Below are experts of layer 5 (counted from 0) of a mixture-of-experts language model. Rows are named router (the router's row for the expert) and show model dimensions 80-159. Each number is 50 + 10 x the weight over its row's rms, rounded and kept within 0 to 99.
After each expert's rows: "raises" lists some tokens whose logits its average output raises strongly, later layers aside. This comes from a sample of Wikipedia text that the model never trained on.

# expert 95
router:44 55 47 50 50 36 61 52 56 58 51 38 35 45 57 36 66 58 63 55 62 34 35 47 48 50 62 39 53 47 45 65 61 49 54 40 64 53 66 42 45 56 41 40 56 54 53 58 62 40 39 49 57 38 41 56 50 58 52 44 35 36 50 54 55 52 60 51 49 58 55 60 35 50 76 43 50 38 67 29
raises: " About", "ore", "agen", "ouse", "ade", " EP"

# expert 30
router:48 64 40 68 47 37 56 48 51 55 46 52 34 44 56 40 65 50 60 58 60 36 38 51 45 47 66 52 46 41 67 57 61 51 57 55 58 62 59 54 37 61 50 57 57 52 56 62 48 48 58 47 77 48 43 51 54 69 50 45 40 28 43 50 58 58 51 57 47 60 48 50 38 56 50 44 54 30 48 51
raises: "/", ",", " or"

# expert 130
router:53 57 44 48 42 35 62 59 48 58 53 36 47 43 58 40 56 63 63 48 61 45 41 61 36 54 62 48 54 34 71 67 48 53 58 33 65 57 60 56 29 60 49 41 66 48 52 60 50 39 50 37 54 46 45 51 60 78 56 43 37 45 37 59 58 45 60 39 40 64 51 64 34 75 56 35 65 45 61 38
raises: " (", " ", ",", " and", "/", " &"

# expert 21
router:48 61 40 47 56 48 57 45 56 71 57 37 42 54 60 38 54 43 72 59 63 44 42 57 38 56 58 56 31 37 52 57 57 67 61 44 58 60 63 54 36 54 34 49 72 60 56 40 56 42 47 40 58 45 41 48 61 70 57 40 32 35 35 54 59 54 59 43 51 47 64 70 32 63 70 44 66 47 51 45
raises: "'s", " (", " in", ",", " &"

# expert 170
router:39 49 46 58 56 38 64 67 45 64 53 47 30 41 58 44 57 44 58 49 58 37 36 57 50 52 65 30 35 45 61 70 52 66 62 42 51 73 54 52 42 48 28 46 57 53 60 63 57 48 49 38 60 48 39 53 57 72 50 38 41 46 48 49 52 40 63 52 46 55 56 58 43 51 69 30 69 43 78 40
raises: "Tube", "heim", "get"

# expert 24
router:41 59 40 52 67 38 59 59 39 59 60 46 26 34 61 40 65 49 59 56 55 41 45 40 37 39 63 44 45 38 60 60 51 57 70 41 56 44 59 70 46 66 45 49 60 60 54 60 60 45 41 52 64 37 47 52 57 47 54 49 41 42 43 62 58 45 57 58 45 64 55 63 40 57 65 40 59 41 55 45
raises: " (", ".", " |"

# expert 34
router:47 67 46 58 51 49 61 59 59 68 58 37 51 42 61 52 61 50 59 53 59 40 29 47 46 48 57 39 35 28 55 73 69 50 51 47 59 53 55 43 54 58 42 34 57 58 62 46 70 45 40 39 61 32 46 44 59 58 56 39 48 31 38 52 64 60 49 56 42 63 60 51 46 54 55 49 56 33 54 59
raises: "um", "ucker", " |\n\n", " then"

# expert 90
router:42 67 29 56 69 36 56 57 55 43 60 42 44 44 47 32 64 56 53 60 56 53 49 46 42 51 46 39 43 51 52 59 68 73 57 51 48 68 64 57 44 48 40 39 63 58 62 60 58 40 29 42 63 44 52 46 62 71 63 50 31 36 48 59 44 53 53 66 63 51 63 54 42 55 53 40 49 34 53 52
raises: ".", "'s", " and", "s", ",", " ("

# expert 110
router:35 50 48 65 51 47 50 57 46 49 48 49 46 40 52 44 71 49 56 52 65 50 42 63 36 53 44 26 32 38 55 44 62 60 63 50 59 60 70 43 39 65 51 37 61 67 46 59 59 44 39 57 70 41 45 44 54 65 65 51 41 50 47 59 61 44 70 50 41 78 60 59 42 58 57 46 48 41 53 43
raises: "ton", " and", "ms"

# expert 186
router:40 55 41 58 68 40 59 57 46 61 51 34 42 41 73 30 55 46 59 60 55 42 43 45 49 50 54 38 48 36 56 53 70 52 55 48 60 52 54 54 47 62 50 42 56 61 53 61 59 37 41 51 61 35 47 53 50 59 53 45 39 43 31 54 42 50 50 63 45 65 58 66 37 61 71 52 62 40 62 46
raises: " the", " or", " (", " ", " a"

# expert 101
router:52 60 28 64 57 35 63 66 28 47 69 44 46 44 53 50 60 58 51 49 64 45 57 57 45 45 39 51 43 48 65 65 69 42 65 40 59 53 63 52 46 61 51 41 61 53 63 58 69 40 27 41 66 34 33 53 55 60 50 37 34 33 39 57 54 52 47 57 46 47 50 56 49 59 52 45 43 51 72 28
raises: "ers", " |", " on", "ur", "ars", "up"

# expert 87
router:37 60 42 49 56 45 64 47 60 59 62 44 33 37 56 49 68 59 59 54 52 37 48 46 43 40 69 50 44 46 67 51 61 51 55 40 65 58 59 52 56 61 47 45 59 63 58 58 57 45 39 48 57 38 52 48 52 53 58 38 44 37 34 58 51 43 56 61 37 56 61 76 40 58 54 47 56 33 60 32
raises: "ory", "ories", "er", "y", "ance", " the"

# expert 168
router:47 61 45 62 53 47 43 54 44 53 72 42 41 37 45 34 67 49 60 48 62 45 49 68 42 37 52 34 41 26 58 65 57 51 64 36 50 71 45 64 51 62 53 44 62 61 58 57 55 46 42 57 62 38 39 59 50 68 64 28 50 43 43 47 67 58 45 57 54 62 52 65 33 56 55 44 54 45 56 49
raises: " and", "/", " ("

# expert 160
router:45 56 43 56 63 31 51 53 35 59 64 37 31 45 61 30 69 56 65 40 63 51 44 55 38 31 61 45 42 39 62 60 50 53 58 42 55 57 63 57 53 53 49 44 48 66 64 68 52 48 38 47 49 28 41 56 54 66 56 45 39 44 35 50 48 53 67 52 45 61 60 66 41 60 59 39 45 48 63 52
raises: ",", ".", ":", " and", " years", " &"

# expert 211
router:45 69 52 64 52 42 58 60 38 51 57 44 37 26 60 53 58 55 71 49 57 37 47 48 36 44 66 42 48 34 65 61 67 52 60 38 60 55 59 47 44 50 42 48 56 64 55 62 60 46 39 39 65 36 35 58 48 58 66 36 40 56 41 66 69 55 57 60 51 61 52 59 37 62 61 45 37 33 52 38
raises: "right", "ants", "so", "bert", "oin", "ant"

# expert 197
router:39 55 42 61 62 41 52 53 37 57 50 37 37 37 56 44 65 42 65 57 64 53 46 60 43 29 55 52 57 30 55 64 50 55 64 35 56 59 61 63 48 61 50 45 52 53 58 67 57 49 38 49 68 32 40 52 53 56 56 43 44 35 35 48 50 59 57 59 45 64 61 60 44 55 63 45 57 45 49 44
raises: "ury", "urer", " No"

# expert 85
router:43 62 43 52 61 35 65 60 41 60 62 37 41 37 58 38 60 58 63 61 61 39 42 54 51 58 51 47 42 37 69 51 58 58 49 45 51 63 57 49 38 61 32 47 64 47 53 57 46 36 41 49 56 47 44 54 65 70 62 45 32 49 42 57 56 51 58 49 45 57 62 64 40 65 62 29 70 44 58 45
raises: ",", " (", ".", "let"

# expert 17
router:34 54 39 65 65 52 50 60 38 45 61 43 47 45 48 44 57 48 66 43 59 32 55 58 30 48 60 43 41 45 50 44 62 67 59 43 57 62 69 63 43 53 55 43 58 57 62 57 62 49 45 45 62 44 42 42 63 61 49 38 40 45 41 57 67 63 72 47 40 71 59 60 39 46 49 32 52 48 62 41
raises: " (", ",", " of", " and", " P", " in"

# expert 190
router:53 61 49 53 53 50 62 60 56 54 61 31 42 47 73 39 67 55 55 54 45 35 34 56 49 42 68 52 49 45 53 74 46 59 61 38 51 48 58 51 43 60 48 40 60 66 54 49 49 40 38 53 59 39 50 56 67 69 57 36 41 40 43 56 43 43 68 50 45 53 61 55 45 47 63 47 59 39 48 58
raises: " and", " in", ",", " of"

# expert 227
router:56 46 42 59 57 36 62 55 42 55 53 49 38 47 71 50 52 57 54 43 60 39 57 47 37 34 59 45 45 37 63 72 50 59 59 40 60 72 50 61 35 51 32 39 55 59 59 68 60 46 42 32 59 41 43 55 64 64 55 38 37 40 52 66 54 49 74 54 45 57 51 57 47 62 50 49 44 39 59 47
raises: " ", "tain", "ker", ".", "lin", "ord"

# expert 179
router:41 45 44 65 61 46 65 61 54 48 61 48 30 48 46 35 49 61 54 51 57 31 52 62 35 38 57 47 44 54 61 54 66 46 63 40 59 52 66 52 43 48 56 52 69 60 51 73 62 46 35 42 70 29 31 56 57 57 57 28 47 44 34 52 73 43 56 54 56 66 60 71 31 61 60 44 57 40 57 46
raises: "–", "ated", "/"

# expert 10
router:32 52 56 55 58 36 55 73 39 53 65 43 41 44 57 37 60 65 62 47 67 40 48 47 38 37 62 34 41 47 45 55 47 60 61 41 50 60 59 71 52 53 56 45 54 70 50 52 58 42 45 40 61 48 35 53 65 57 61 36 37 35 45 59 55 51 61 56 44 60 74 65 48 56 59 45 69 34 59 41
raises: "est", " (", " n"

# expert 65
router:36 62 47 62 52 43 59 63 46 54 64 44 44 44 46 39 60 45 59 53 73 44 43 50 43 50 61 44 39 37 53 75 66 61 59 42 47 54 62 53 39 49 37 50 66 62 61 60 63 38 37 42 56 48 36 50 50 58 61 40 46 37 42 62 56 46 66 59 47 53 53 64 43 51 63 40 58 39 61 43
raises: " More", "According", "There"

# expert 6
router:34 55 42 52 54 33 47 68 46 47 68 39 41 39 54 37 64 38 61 68 50 46 54 58 42 44 53 40 40 49 58 62 68 53 50 46 46 67 69 54 46 59 25 50 57 52 55 52 68 46 45 51 68 45 40 63 67 65 56 42 40 36 46 47 64 52 51 53 57 54 62 63 50 53 52 40 51 41 62 50
raises: " County", " and", "-R"

# expert 88
router:41 55 34 62 39 35 54 58 51 55 59 38 44 50 52 57 57 56 60 50 54 35 33 51 41 52 48 27 42 38 61 72 68 69 63 29 62 49 60 68 44 54 42 52 54 65 62 51 47 62 34 47 73 40 49 63 60 53 53 35 33 43 38 58 61 57 49 59 33 62 67 58 39 55 46 45 47 32 49 39
raises: "ges", " by", ".com", " Stat"

# expert 253
router:52 50 40 48 52 40 60 66 48 50 65 29 38 45 46 36 64 55 73 44 57 32 51 55 32 40 63 42 48 42 63 70 58 54 59 30 57 58 67 53 34 54 47 53 64 65 59 69 50 44 47 48 51 51 27 54 71 66 57 30 47 33 43 53 57 44 62 59 51 52 52 55 39 65 53 41 65 38 54 54
raises: " of", " (", "/", " and", " or"

# expert 89
router:37 57 40 62 69 32 59 59 49 51 58 43 41 47 61 49 68 59 50 50 54 36 43 58 51 47 45 34 32 42 65 58 56 59 61 28 48 47 60 55 38 61 45 31 65 52 52 63 47 44 33 57 68 49 42 43 60 58 60 50 34 35 47 57 55 59 59 48 43 56 64 52 54 56 65 48 66 44 65 43
raises: "ins", "s", "gers", "ists", "ines", " and"

# expert 44
router:46 57 52 59 47 43 51 72 53 58 60 50 42 45 63 29 63 51 54 59 51 34 48 52 46 34 51 44 54 50 57 75 67 56 62 40 54 61 58 51 41 64 46 48 72 52 52 53 52 38 39 49 64 36 49 61 62 68 69 49 42 37 32 55 59 58 49 54 51 60 54 71 34 64 51 51 63 49 65 40
raises: ",", "'s", " I"

# expert 41
router:40 60 40 65 65 48 53 53 38 57 43 49 40 33 53 45 60 56 61 58 60 44 46 60 40 37 60 40 51 33 61 59 66 60 65 38 51 58 52 57 40 54 37 45 54 62 67 63 67 40 47 44 78 41 40 56 59 61 64 48 48 42 36 62 55 44 65 51 41 62 58 59 40 51 53 29 50 43 54 36
raises: ".", " S", " M", " (", " R", " D"

# expert 219
router:39 65 42 61 60 46 51 66 63 60 53 42 42 41 55 48 72 61 59 58 56 44 29 65 44 41 57 52 48 45 56 56 57 63 47 32 63 56 58 61 46 68 38 37 57 59 61 61 51 53 36 44 55 41 49 56 62 59 61 54 49 42 35 52 56 45 54 66 48 58 66 61 36 48 51 42 67 41 56 36
raises: " the", ".", " ", " of", " as", " U"

# expert 216
router:50 54 35 52 48 40 54 48 53 47 62 36 40 44 61 31 60 60 69 46 63 49 46 55 39 33 65 49 48 46 69 58 54 61 58 38 62 53 61 58 50 62 38 44 54 63 58 60 56 46 42 46 48 29 49 43 53 65 62 36 34 46 38 44 58 55 67 57 48 61 56 71 38 59 60 50 49 41 61 44
raises: "0", "5", "8", "6", "1", "7"

# expert 52
router:45 55 46 61 59 36 45 59 38 55 58 40 52 32 51 38 63 51 57 61 51 39 57 48 51 49 52 52 30 51 60 60 68 49 72 49 51 65 51 59 55 57 45 47 62 45 55 59 63 46 44 50 58 39 40 56 63 68 61 42 40 43 36 69 50 51 51 63 53 58 49 57 42 58 51 35 61 48 66 36
raises: "ian", ",", "'s"

# expert 15
router:53 55 54 59 46 42 54 69 39 44 51 45 33 36 63 34 66 49 57 59 58 43 51 52 42 43 57 38 42 27 59 61 55 56 58 31 48 57 61 46 31 56 39 48 69 65 55 52 78 54 36 34 59 40 51 43 59 63 54 35 32 37 46 60 60 62 50 61 56 56 48 68 55 60 57 39 60 44 65 45
raises: " and", ",", " or", " in"

# expert 146
router:44 59 36 49 68 35 62 62 50 52 54 34 34 47 62 36 65 41 53 52 51 35 45 65 41 47 68 49 33 35 62 69 59 57 68 24 53 62 56 55 43 59 44 38 58 60 68 54 52 58 39 63 63 43 40 51 75 62 53 47 36 42 42 51 46 60 53 56 45 60 38 55 43 56 58 46 66 46 68 52
raises: " ", " of", " U"

# expert 74
router:51 52 43 51 67 46 60 53 35 64 73 38 33 58 54 45 78 48 70 52 55 47 45 62 42 41 47 47 44 43 55 59 62 56 58 41 54 64 53 44 50 50 46 42 56 49 50 58 46 38 37 47 55 39 39 38 61 56 68 46 40 47 37 55 61 44 61 52 46 70 58 53 44 53 63 35 56 54 60 46
raises: "rest", " India", "let"

# expert 205
router:53 62 42 62 68 29 57 55 45 51 55 40 38 46 57 21 51 50 62 50 57 45 39 56 44 50 61 42 48 40 55 58 49 59 64 34 62 50 51 46 52 63 56 40 54 57 58 72 41 55 42 50 62 46 48 49 48 58 56 48 35 40 33 51 51 43 58 71 47 49 59 68 32 55 60 43 67 49 53 51
raises: " or", "ax", ".", ",", "ac"

# expert 133
router:37 50 38 41 53 43 55 68 48 61 52 39 31 46 51 40 65 49 61 52 53 46 36 48 38 47 57 48 48 37 65 69 59 65 77 37 56 60 57 60 34 58 52 46 59 59 62 55 43 45 47 51 52 42 32 57 61 66 58 31 45 32 37 54 54 42 74 50 51 52 57 58 32 55 48 39 57 45 59 44
raises: "'s", ",", " and", " (", "/", "’s"

# expert 174
router:42 61 48 63 61 45 52 60 41 50 47 50 46 39 60 37 58 48 67 52 55 34 55 62 32 43 57 39 37 33 63 60 59 55 59 46 70 56 54 62 49 50 34 31 64 57 44 54 52 48 44 36 56 40 40 48 45 61 57 43 38 53 43 61 56 44 46 56 37 55 52 68 37 68 54 46 58 35 63 41
raises: "ion", " |", ","

# expert 206
router:37 55 48 51 63 50 43 63 41 54 56 53 30 47 57 45 70 63 58 51 53 48 49 61 40 49 55 38 45 39 58 61 64 54 65 45 74 59 62 59 48 60 44 45 44 58 56 61 38 42 38 40 65 40 41 53 54 51 60 37 42 54 44 59 56 50 62 55 38 66 66 56 28 57 70 53 50 46 60 39
raises: "ti", "v", "med", "ments", "uro", "asing"

# expert 72
router:43 65 49 46 70 43 62 63 53 55 51 33 39 47 58 34 70 58 70 58 53 47 48 58 45 47 59 40 39 46 67 69 55 60 71 35 55 59 61 55 42 59 48 47 65 61 64 52 52 40 51 37 64 39 30 53 55 61 52 30 45 39 38 55 53 42 62 58 44 59 56 63 44 44 62 45 65 42 51 46
raises: ",", "\n", ".", "\n\n", " (", ";"

# expert 50
router:37 60 42 57 51 38 64 57 47 63 53 42 37 45 60 30 52 55 57 52 72 42 41 50 35 51 54 49 53 39 56 61 57 62 52 43 58 59 54 54 50 65 47 45 58 64 64 63 66 47 35 49 59 35 52 53 51 67 52 39 38 45 39 52 65 41 59 44 39 61 51 59 44 59 67 47 52 49 60 49
raises: "down", "outs", ";", ");", " |\n", "ry"

# expert 28
router:47 55 42 60 63 30 57 52 38 52 60 43 30 39 67 35 64 59 65 52 70 40 52 53 29 33 43 48 42 28 56 65 52 54 53 34 61 59 60 56 38 61 45 46 58 70 58 73 66 49 46 48 61 45 44 54 57 61 64 48 41 31 52 58 54 49 57 50 51 69 52 58 38 57 65 37 61 42 62 41
raises: "ights", "ha", "'s"

# expert 54
router:45 52 36 64 65 37 60 52 51 52 59 46 30 27 55 42 55 67 72 52 52 46 44 49 33 42 59 42 51 38 47 63 56 44 49 46 55 58 66 54 44 60 42 30 63 55 55 73 50 47 45 47 63 43 37 61 60 65 61 37 48 31 45 53 58 57 60 51 39 65 56 60 40 59 66 38 50 35 55 38
raises: "ound", "ments", "ring", "rought"

# expert 255
router:37 51 34 60 52 34 58 51 49 63 57 30 42 41 55 38 58 58 69 47 60 52 53 46 43 34 63 46 43 38 53 58 57 59 58 40 66 47 61 57 46 62 43 42 55 61 64 55 55 53 40 48 54 32 43 60 55 67 50 44 41 41 44 58 58 50 67 58 45 58 67 65 43 65 58 51 53 42 64 46
raises: " degree", "th", "/", " Years", "head"

# expert 46
router:41 61 45 64 51 50 63 46 58 53 56 43 50 43 64 38 58 52 56 55 66 37 46 57 49 45 74 35 33 30 60 62 53 60 69 33 46 59 48 57 41 50 35 45 54 58 51 56 63 49 44 35 50 38 48 60 59 58 61 44 43 29 35 70 50 62 63 60 44 62 68 49 46 57 55 38 47 44 63 46
raises: " major", " first", " main"

# expert 0
router:35 55 58 66 51 41 51 50 37 51 64 40 40 50 52 36 57 47 50 68 52 45 40 47 57 38 63 56 43 44 51 60 48 47 63 37 51 82 55 50 40 65 39 47 58 50 54 56 67 39 40 53 65 41 47 64 46 64 66 42 43 41 29 52 68 58 57 56 52 61 67 62 35 58 53 48 58 34 66 56
raises: " ", "ur", " II", "ace"

# expert 142
router:50 60 42 57 52 39 60 57 50 57 55 31 41 42 57 25 58 54 62 43 54 51 44 51 50 33 53 52 40 44 62 65 49 55 63 40 46 61 50 49 48 55 35 37 55 53 61 55 57 52 41 50 53 39 44 59 67 66 59 40 39 46 49 55 55 53 62 56 41 60 50 59 38 71 51 32 56 37 53 57
raises: ",", " and", ";", ".", " as", " to"

# expert 77
router:53 60 28 56 50 52 58 57 53 50 55 43 38 54 61 40 53 62 48 53 58 37 35 61 48 46 52 34 53 40 69 58 66 52 55 44 55 58 58 54 46 57 43 34 64 58 63 53 45 51 48 41 54 37 44 53 60 68 60 41 42 33 35 72 58 55 54 51 41 78 59 57 42 55 81 46 55 36 52 33
raises: "nd", "va", "ve", "b", "op", "g"

# expert 22
router:31 58 44 52 50 42 61 57 47 49 58 43 34 28 67 42 50 57 61 62 73 33 50 51 46 35 62 48 39 42 47 54 66 67 56 39 55 55 54 51 44 50 51 42 58 52 53 69 63 50 53 45 67 38 47 52 67 61 53 42 51 43 35 57 48 38 62 51 45 58 52 57 44 53 71 38 56 47 74 48
raises: ".\n", "ks", ";\n", "ta", ".\n\n"

# expert 177
router:40 61 36 58 66 38 70 44 48 64 51 35 39 41 54 38 70 53 61 58 58 39 46 47 45 47 50 29 51 32 60 48 57 56 61 47 66 53 57 55 47 49 48 38 63 53 69 53 72 44 46 54 63 38 49 50 52 51 58 44 36 40 44 60 56 57 49 60 40 52 53 65 40 66 72 42 63 39 46 35
raises: " the", " ", " order"

# expert 210
router:42 62 58 66 54 49 57 52 64 47 54 43 43 35 53 40 61 61 60 48 60 39 44 55 38 43 63 43 42 55 55 65 67 54 58 29 52 57 51 66 35 50 41 50 56 63 59 61 63 41 51 40 73 32 55 54 64 59 65 42 41 39 42 56 54 54 56 54 49 63 57 54 34 58 56 49 56 40 57 42
raises: " and", " |", ";", ","

# expert 236
router:39 62 40 53 58 40 53 58 56 56 54 38 34 45 53 50 70 47 64 55 57 43 53 54 39 42 59 58 42 40 58 65 50 55 61 36 56 61 58 60 43 57 49 56 62 54 65 64 48 39 39 46 69 38 31 53 58 57 57 32 44 40 35 50 59 37 63 65 43 53 52 64 34 48 60 34 54 48 57 39
raises: "ut", "uts", "be"

# expert 60
router:34 56 50 47 69 47 59 67 38 53 59 48 45 41 44 54 53 59 56 54 68 23 41 52 35 43 54 51 36 49 65 56 67 54 65 49 74 42 70 57 51 46 44 47 67 59 52 62 43 46 36 47 63 26 44 53 51 62 50 58 33 40 41 65 60 60 72 52 54 55 59 61 45 61 62 43 47 42 61 47
raises: "ous", "sh", "f", "ond", "land", "ian"

# expert 250
router:34 58 28 51 56 42 62 53 48 64 49 46 42 43 53 44 55 42 62 64 50 44 49 51 43 48 57 46 49 45 54 43 62 66 55 47 55 58 59 62 43 56 38 36 69 57 53 57 59 48 41 40 80 26 43 54 67 62 58 48 39 43 40 62 58 43 54 51 37 53 64 59 44 57 66 42 69 37 64 42
raises: " ", " A", " T"

# expert 84
router:42 55 32 49 54 42 56 57 45 62 57 33 37 49 60 44 65 48 60 55 62 39 51 60 35 38 57 43 46 42 63 58 60 57 59 47 53 57 60 58 55 67 37 43 64 54 62 59 56 40 42 46 72 31 41 52 63 62 66 33 46 55 34 64 50 42 60 55 48 47 62 62 36 58 57 46 69 45 59 38
raises: " ", "vent", "st", " October", "ct", " July"

# expert 80
router:38 55 39 55 55 46 55 66 45 49 55 29 29 57 57 46 61 47 51 49 63 47 51 50 41 50 53 47 39 34 62 51 60 52 62 52 43 51 60 66 55 72 36 50 56 58 65 66 70 41 30 43 69 31 56 50 63 52 54 47 45 44 34 59 51 48 63 49 54 55 58 58 42 65 65 39 65 40 54 41
raises: " a", " of", "her", " an", "rit"

# expert 114
router:53 57 47 64 56 37 60 62 47 56 57 37 35 40 64 30 54 59 59 58 62 42 45 56 34 34 54 45 45 32 50 67 49 57 42 40 60 69 58 59 49 62 54 31 59 61 71 56 56 42 37 52 48 42 42 60 52 64 61 46 33 42 47 59 47 46 63 61 42 64 61 63 46 57 74 46 47 44 57 46
raises: "ann", "he", "ud", "ans"

# expert 23
router:50 63 44 50 60 38 50 64 60 53 49 41 41 52 48 29 63 47 57 61 54 50 40 73 41 49 61 42 47 44 65 63 53 59 69 41 62 71 59 61 35 53 46 48 58 54 70 47 52 46 52 45 64 36 31 54 50 65 66 28 41 28 31 49 57 49 52 46 50 48 51 60 24 54 67 33 66 47 65 45
raises: ",", " and", " (", " of", ".", ":"

# expert 105
router:37 56 44 59 57 42 59 68 47 56 51 42 44 42 56 49 55 52 64 58 54 37 51 63 35 45 68 47 43 47 62 61 55 55 60 45 49 61 66 55 53 57 32 46 58 64 55 54 52 42 47 42 75 38 29 52 52 54 62 31 45 44 27 57 65 64 61 57 48 53 60 61 35 48 63 36 48 45 53 39
raises: " and", " ", " years", "r", " the"

# expert 175
router:40 61 38 60 60 26 57 54 56 54 57 34 50 40 61 57 51 43 56 56 60 30 44 61 47 36 59 46 48 43 53 58 57 59 56 40 46 55 59 61 48 61 39 53 49 49 52 57 50 54 33 46 57 38 29 35 61 59 57 51 25 42 31 53 52 67 67 67 42 51 63 64 47 56 63 54 67 47 60 52
raises: " and", "ana", " of", ",", "'s", "iving"

# expert 9
router:34 68 56 71 59 31 59 59 49 59 47 41 49 38 67 44 56 56 56 59 62 30 39 52 36 36 65 28 50 38 63 57 54 56 55 39 73 58 65 54 45 54 47 37 51 64 56 54 55 50 40 35 55 44 26 51 57 61 49 48 34 45 44 63 54 51 54 61 37 66 50 61 34 58 59 52 59 37 58 47
raises: "ol", "o", "ing", "/", "op", "-"

# expert 26
router:51 67 28 54 53 41 47 68 43 60 62 30 41 48 63 48 60 42 54 55 47 33 39 48 48 42 57 30 54 53 69 59 52 61 57 36 63 68 53 55 50 57 57 30 54 60 61 57 52 41 45 55 50 42 43 59 52 64 49 51 40 31 45 51 56 53 57 53 45 59 65 54 45 69 70 41 63 40 52 35
raises: " and", "-", ",", " to", "/", " the"

# expert 196
router:35 57 55 57 55 42 52 63 39 62 48 48 48 41 63 31 66 57 67 50 60 46 52 55 45 30 51 52 36 48 53 61 56 68 57 45 47 55 51 42 48 57 41 28 61 63 52 65 60 42 40 41 61 40 35 57 68 51 56 50 42 36 30 49 61 54 50 57 48 55 42 64 45 72 51 33 52 43 54 48
raises: " At", " In", " Since", " Before", " On", " From"

# expert 8
router:42 54 51 55 71 40 54 64 43 60 54 40 44 39 54 36 59 72 67 64 49 28 54 57 31 48 56 48 45 35 63 62 58 56 53 44 48 58 63 58 54 62 47 46 55 56 64 53 66 52 45 44 65 30 44 54 61 56 62 39 43 35 41 57 57 42 58 55 39 61 50 58 34 54 59 51 63 43 61 50
raises: ";\n", "ly", "ying", "ed", "aid"

# expert 33
router:39 63 49 41 57 51 54 63 49 53 45 39 43 45 61 45 54 52 56 53 50 41 29 46 47 51 69 31 51 35 59 65 59 57 52 40 60 70 53 58 30 54 43 51 62 73 48 51 53 48 59 40 59 43 39 42 65 61 61 32 37 37 40 57 60 58 55 50 47 64 65 59 49 51 57 54 44 30 65 44
raises: " C", "stan", "eta"

# expert 29
router:32 66 51 45 68 46 67 50 46 64 55 33 43 52 60 28 60 60 68 50 61 46 51 49 32 49 56 46 42 35 57 57 77 60 60 42 54 61 56 54 34 56 37 37 66 59 67 57 67 38 42 53 60 44 44 53 59 59 59 37 36 40 47 56 49 56 59 51 50 50 65 53 46 54 71 33 61 38 59 45
raises: "ous", "ird", "ide"

# expert 237
router:45 66 50 75 58 37 55 61 50 51 58 38 37 38 49 42 59 52 55 60 60 36 34 62 24 43 59 39 46 54 60 62 69 48 58 38 48 66 58 49 47 59 51 39 59 56 70 62 62 41 32 39 61 40 41 46 51 59 65 39 40 39 45 47 58 39 60 58 49 60 52 52 37 68 68 55 59 30 62 53
raises: " and", " or", "ys", "/"

# expert 232
router:47 56 56 54 68 46 59 50 47 50 57 44 46 41 56 34 52 60 57 60 52 48 65 51 46 45 61 57 35 36 49 54 58 49 70 48 62 64 66 45 43 52 38 52 66 46 51 60 63 42 41 44 58 40 46 55 64 68 59 40 37 47 46 60 51 62 54 63 34 60 78 68 34 57 51 32 49 43 62 47
raises: " and", "ers", "ins", "'s", "en", ","